Experts of a small language model: 80 SwiGLU neurons an expert, a softmax router.
Below are experts of layer 5 (counted from 0) of a mixture-of-experts language model. Rows are named router (the router's row for the expert), gate (a neuron's input weights, with its number), up (a neuron's input weights, with its number), down (a neuron's output weights, with its number) and show model dimensions 0-159. Each number is 500 + 50 x the weight over its row's rms, rounded and kept within 0 to 999. Numbers have three digits each.
After each expert's rows: a language model's description of what the expert responds to; "mostly gets" lists some tokens that are sent to it at least half of the time. This comes from a sample of Wikipedia text that the model never trained on.

# expert 41
router:589493488462560441548518472540541455437424565427469486481440440509468562549501461474570533495476522496540537564458451567395438556465514491365530482470437390463536539502418459467473461453533511460415506550596488573474498601562505513522470493603479604504550585505549526483539564480432459504596387490535575505518554421492512518530491541543477485497462519553423435503575582505433546514568540594445529513479450588535537436552495572515422505536483491458481510542564461531483435461452508
gate1:439501466509369504537460601554451431394521415516522526522553410540516458509493548564566522530458528553467526493543455567542540442546439492528380491477602525522472505416468423512489480537562467505505385495460469497503507480476588545375463542544517527563524503454475491632519476503514508430479464445496489518423449541565445493493530495527435464513531576549424540517473413497562497480508505430614499615483594525493492467490530489538567541446532582496456530467541512546537462527468368
up1:469483410500586546442525459456483553545470519504494473534483466514487530504598515509562524539424500471483498464498511445457480512469556506465563585540469486451523473579626501486482538513461454512495548467543563464526547476577453519538473469455464417497535385409560518439500484542506579548431498492551506587580464505506568555469479506457613589514463458521550441543589531447460492511456471502465511289479416507527530549596422488490482559565489589461483451494417504439569537396528471
down1:511504530600458492552390519436503585474505585447449393483506507534534469563457533502477552578551447448509460430490554456400500415469522452671497563450501461524522480523580582496411494496575476493514526536444502484500489503550488430403434458366591531453467547515494500537474512513500482492445518442553481477578465541463500584451579627495499485498485481488546528518498512446480476475496397530477457554584435488578442538531548434499429463527515419474528449482522514514542538429411509
It responds to: Commas, semicolons, and, ampersands and table pipes between list items, like genre lists, place names, publication details.
mostly gets: " &", ");", " film", "),", ";", ","

# expert 48
router:431518542587592610474596486562418497471638573519498470466490522419529455487492410545464551496483603540514506453515477589509553431406429495531465500504447474449491450473497480504493429480488466515505497487516539491441584455487501529389525535453581524446493466536561497464550491530586505400502520397562529526446453562523501473475493449471455500443600527565492454587485483437551539510432434455424457440469463392514452513562562532445436451517494570532485525454521460426429457492577538
gate1:461543486575508522527425461535536389558478491577527508477428507471495534484491563633512506495582527443452457541551524493452471628516516328459464554339486504535604480476493531468580468483500526606546525565552418512516475485575497413483477541480578465518486573446558463516480461519420530422456511480422500553485472561576582456447482512545538485471464494417525513578528498492517537537538576477470458543545512553575452451470560485435479457553534499500509487471463565513441445565451496
up1:563464482482555474521568440433534549478508504579493462429500494478428483457548518546466602576560459467506539525401457520530503502546481483501438472535512559625508483471509538495461506498470562566545475443458652440490523435514540495515639496587598466511503527605472510488445557556465523567532539470504463383522458469417389432586557537538490496469541476550565577427532421485434495460552492553560529541431515491559467498475485551534493520498505491422498425447493574478446497454495381
down1:408432399545555457468481484485512483499504496506602483497480572476394527601479417534463498474571505527459477523603480509554478473534505454541462385394500458522488525493455433487586466532539516511423452517484549527545430564487540427462545496553473527511494531481466443504483515606433389444506433442488535547633455439497505501497472522430497446587413519463442510442426495514440527418541471536547593555536457585457382422486511501481477551401506465478475487550500472539551585492467499
It responds to: First piece of a word split into parts, often a verb or adverb after was, is, has been, as in sh-own, att-ended, per-formed.
mostly gets: " app", " per", " sc", " dis", " sp", " att"

# expert 57
router:464513467436637522499466465527484470430509521471478524516475488547539506488539432558509524540555442468632562495469505527450502415546426439539496452492422483464587440584494447488539508557456556489534502573403477462478467464489504558526490487488496539568556485467532370540385488426536492519478533473521546507486482535534544458599510581514526429519482517565447440465478556414518505530437465535651538468547590440459544479439485483477579481449450560372540423421551441447429539506485542
gate0:515454537489519478542531461519444465566492494451509521390528507514441529452466460546409469529560447553483523561566413473492493489609449439522516394573543456582474542421523534575556426436531437453551592432541400470458465504434464591506469556531435451353402510497496506469462527478475463499388542588578426468445463582476492482428505528472427476539466596473457546514621417547489501475553443521550439464484504520490464532457490542491448457476477547524447501521508503491538442480555496
up0:463619540507524428475527544519589460555488496507400408460585478492421487545504468479392550487449506560512501527510508555550537332436506514501509508483528462472514527510543518399462473546533554443455477482518494524581359484461531523512509543428461602550460409448509552432504469498372540460506454504474542455501527521518475454486481477465468480422558381511531483618523548495468568525481523508547442471495488506470417522465381460479538521601485494538548554515495495540470510395461588
down0:445489505488503453482536494443506452501425554425484585505395436511540497503556536494507500461556525484436499487506486417523565430458532554590419469487502571443526546518474468559481517406532570480568509387512537473500443458453455523481557440571416514473545463513575506490569503405500501349425597425424469544476492545479547536508497621522401461529478494467533481468468469424418495493424459410493508481466506513484451564540451501571521506472478576551552387557462478418600553533524533
It responds to: Early pieces of common words after the or a space, like n, w, m, num-ber, gr-oup, sec-ond, plus one, two, part.
mostly gets: " one", " loc", " part", "tern", " n", " w"

# expert 26
router:502440496493528520445463492462548513606498496459459434489468413482483483501483609478448399462532473460516541545398524470518547529534583583585504519557489494508530472551573497537415445499496418507453478457611488476460468483491544568456543445492493409423582481541548583444571475449443442519436480584523476442590362555543480495448477461413554461545561529511544582481495486454450517527513497508495508484482585559397492572565406413480519571519523459479571559542561485504563474565460462
gate0:497448483546428383501411582509487503568476511456538478554571490541399446370427442603502589566531453455520469511532442457441455468514450537535503559538491524512629575485506480469536475388509473571496454425534441451520488464515542443502515466447515520480508428505532490482506510400465530509495533537516516482526493522592601442650458486547515469498486500463527418523512470553536541444501518545530575535486509446500428513559566510523527562370617502483489467539530449454536424459425478
up0:459433461508422557467476566534531458553509511486549512462581542402487508562455482516511498493562497465605548475465554491517491464447513588530445512482487423457442504583495426436469457454567469556399494456512523418555446522517507638558532482500526480537505503457514477440592447543496548426573558465430556605457431601447544523457520598525499483471601421548483519407464587436564482546480435474461487501594473555491560540520613540429456437525482521479509476445456494505527523566550542
down0:464522525466539458569409562565564511513489499410524462423507508435464508474531586490513471469522443416478516535469455462397536628430463546566513554515469523506504529494449479502429552450437468549404420393567499434545507527451485407505574479432451479538579622407497536495535516508589544424490456531444454525487525459596482469479576466498512484502518441472585484473505512573483510492525452492424551472503447552561622471550484493581567500499535540476416510515429389539468465440544510
It responds to: Inner pieces of proper names and surnames, often after H, B or R, such as Mer-ch-ants, Ber-ch-ner, Hough-ton, B-ish-op.
mostly gets: "sh", "ouse", "ork", "ch", " He", "ich"

# expert 31
router:600535536461580433531440499482572443482530473450488532527508465516503417515484526477551576527500559596599538603495526534471453512456441520400444437507566460477528536454532364499523537583571452448539431470553520524431481563450503455632530547518427451545419570535566413510566532574444521490568423452518544518520541471445492452541547390537465510458514402442461440483530569572497446535464482488450505464491600529525411479506499458493520487481591490521509480495529534569524513441536452
gate1:544497440503442487507528544485529535512448511503458614552541535445523506541498479580476490413437509446482493393507549493514450390488497485478477482519544569481587485466554538491510474538514450561472475507472480483411449382491607483431487465527500462503506589431480521478501460425548453461559475502460515528382509507524540477561544468487432530390508429496535462510544617477473444510541399393527491534507495427374503606575484526459558507441552411572412566455466520490575449488510397
up1:487448496452515483507547458511483365504559628380501453537454495528446467500556512455419484579557483500499529431490575506429462459475451508504509562459489465414447454400532494474418410540554495467530455520481528453420560479501580532423530559478457579500467543485468515423448492466433519461471523487435516541511482484563511473491539556576493519412542514491540484480586472513498509451545632451474533531519430461489456547479421463441445428524464367484476449470496573484537564557498340
down1:499593533501444503604471501593470560546654465611596512484470538459402524444429472495560514412464464543546476564480427582498511632515501552495445550520550511570531502543442497496561502477437394481538538491483445495489510444442517482583475492464563481598465456443454479501472488546462486544542515452540585430518505475438501471447460543451583541532384465476493455488427510503521528572504450474571528513504564485550449424549477454497558517468496541450504510440530395497448543439588530
It responds to: Bare space tokens before years or numbers after month names or commas, as in 21 July 1980 and coordinates, plus month-name pieces like -ruary.
mostly gets: "ruary", " September", " October", " May", " On", " January"

# expert 63
router:602517503481476431440500495532422519550483584470402503502473580483530546481556450476589419523546467462541470512558513540515569580464444545483439531486428373489564508466463526489477471454497527500420488571601475555516548571538419446487478450518429478506601513500477462560523438422441373535515439534445425571453441422612544614497612546543471481550500528521538514520455555480508559548559569558517536567544429550502568431513537495511506491500547462501537418490506504526562527527452502
gate1:516433513497461565529510459424455461514547478503614570569530434435562440504439492522551551615524479460588542414526544437452577420519599504493487532460469586454507478461481497531469445531408438539513558537522407463526519444463503422496537484440555471578495538543487519500525468499521534469469432474502492492575470359519533471534448492502545472505536487457483566584544467494488475417523468502384581392427477530572566513553439534466498492506552474450491442522501499512434427638401465
up1:546510474530412401563565522534497467452433548496481436478418588525476481532497506505587442567370556533470575497540470505556550547473503503400518476551476433573488580452492390554478522564539485490477389536411517580508473505503490469598411486501491549474492453442536481473482520541445506549513518491427491606333405560448581494489548484518516536499520485525484441480482460611420530474472591535441541537455471538447470457474556460558491529529497458505467494517493581554538433536560496
down1:565451508492431544600557542539490479468486639456395423593542446492401419440473542368438526513521583582506577617529525507521481414514492486576506522524540466488487497476510599507428513535578497531466501515516470467411489535495582552476505527505532435585484520392464502554617533521437408580482465590432477476555496522544475462567454523529446536459530484547481476503437474498470610483503518509462530471468532495500521515584538487514539540535481588496496542588470530532541567523518479
It responds to: Word-ending pieces and possessive 's after nouns, especially ball in football or basketball, ial, ity, and words like American, University, National.
mostly gets: "ball", "'s", " American", "merican", "ican", "iversity"

# expert 54
router:562442418488399563566478522545532543473529552601489596582603440483534501394603520520512534512488471520483538515564498483428557577523554448471439501430585480466540502560522482455510473512436510523497574493525417525488495473425468460456467525413489520535385567449460429551487469478421438561465463445516423453413393499580557564546457546527612473530451482541457509453548531517614451468462482493555567485442483520433517498496416512419552481462554515578527511505492482505478429495473475
gate0:466498453459504507474521570420525473495473541477549503508546380555533450487461491516588466529511449463464445551460493491426551510524526528371479483534471524521411519528529534523518489545403523485459504490532523487615674539538534507545427480515465544520419534464432555507485379490487548525467531513485514487435574499455393558555519504589548548567421468471489478605513486472475564612469559471483445505481421429504409552468470402590536542462525523597535563537523561528551543562548492
up0:537598453521541478502420491373513533521495463523419503557407546391516492513568499437531516461459526432510422552461551536535488494466541408495535500443519569447573517551422579466558505522512551468494535507522476481537432524538442554407508444519569484462521474567396471444557512492552498494580387513442547505537453469614566491396553545519501411466542432518485532456500466585533530449553505494515463576510517531573591563429539522487445547568449428456518470524414521522451451446488584
down0:543547462510469433491492468475508575451652469515478511449445591479463496582456576423445433587528530516447488407434439528505424439468485471463509452422535602416621542462591463497511566512551470466484507489510457557515436513535604509513471585452448476456471536489517579514410527478466487567462404468452516396455548479460507536562515506461548445429382538594518470509573534446502482488437588510539538463538523489554440500542508395495546500514491537558568531482511491475539471455537494
It responds to: Words and pieces inside == section headings like Biograp-hy, Galler-y, Pl-ay-ing career, plus number words such as two, three, year.
mostly gets: "==", "areer", " two", " three", "ou", " year"

# expert 5
router:456474448558496443414563526563530507370596542547433513491560405503500462534540520539456503484522589567558445489497532491466514374512524518508482516559506489511549499562557472506574450462492537473564511428483484528503470428528516486545538453464491483518516505478562530519386415587516431548526530443563577499525487437543435450551546497542452491468584475543462455582434613394487478394460503534438479440447530462489434509541427520459549456455607584503536578490537543575543471482513609
gate1:488492384480408470419377596409527500455513438415424554479472530431467494507471459466509482443495529519513410489442535560555525500476481485550506534481496506474533525541535567444588559488536554384479530524542399483486460453508511492537543494538511517573488554348514489518463506456514453452600436541519515434537548539518508464558579500475512446349516556592535525458580571473560546533454563485515488535531462447533542456485432517478525566519536423508577479453543511515587475571408495
up1:540489550585587566551567361603460449559507570568567522443472451543499512496498555577434544482518549508464495410455405433525512532515492524458477485502535477550475489456518476425476467589483510515594455513471551606543489532469481462450469554456432515430463419554509559483531484487432515662415521440430488468528463546493540485514502482540534468621506536458411519489462470522449556488522471448479576521511517500465412595564527489606462417512485539496498539533457433442459565453533485
down1:484547508531490553522494475522474481511549539580547425454434485539599285580502407559495488469523624563467493442432543501449450537418484455373555495435582424444498554541424545565434493461508489486464485487501490493506510518511471453437477530463451479501505444481528449502486529404553457471484537477423574457499490557508435576392451476485470529474510504493548496417533465437422407532481459496466509492494555570584416459481444516492449490551437572480566451509469476512569514537462446
It responds to: Single initial letters opening words, mostly W, B, F, M, as in New South Wales, West Bengal, and spaces before years.
mostly gets: " w", " W", " Eng", " b", "W"

# expert 35
router:465462536512426567473578448566493474566561485494507431525540478517492520502481506390535421520523472425544517572448472562494474485568591550554552471562495493454472517530470494591427432417481396505470529435552449448408521507518457445535606415460617474452541495552511431450415393468554502627504504639504584453512489504549476506452476526442503491437524583466552569491540510546474532482528476530471553489484544532555417480530552421480466516510469416603515531533553476503523529553453469
gate0:556377483462494499467504536479548575538539432469482440482384578452453534411535518426525437521494472517551492440594535485488539593491446488502537527501517563496519419550506468596531465513505549477516496522474372506534528492608591433470474494467543501490497520423567502415492529529549480516489431641429436506570516479505502463417516436439460482467431508599528476589515488497522439466443629571576429473545477512514445568471518496452551498498565458499458450441576526553460556537549562
up0:564508506541526536565510460441484551475428594459469576602517493468497440533468580459430472493595473513432431463521552476423545426432497547413459534488454546521518515487445485473550525439490492543510579599364509500564520501490452532490478517504501457535558507424488500539494442383455522473480577489467546521510548551576509537489486552632492441551529467366587507359463464491514512507467531519439455511500494466456458427458387550530472454462461508530510580500472453480616425485527547
down0:475461504593560502427629523493483575433594549452523568553549511543459559525471523452510564575526548456466481441492498484519545414550560465529444493540479525494452564437542492508496548553471571481523533530548540506458464532562476507473577599479490507454477367565536588488502507555549442532382532437593543521494449527542379549472445431546447516504450585533393475450561471453432533448499478387519464506493500515433526463505473469536522498495511509595529509467495438456456620522596487
It responds to: Biographical narrative tokens was, were, had, would, he, she, and word pieces he, ow, am: Bethlehem, Howard, Birmingham.
mostly gets: " would", " was", " she", "ould", " were", " had"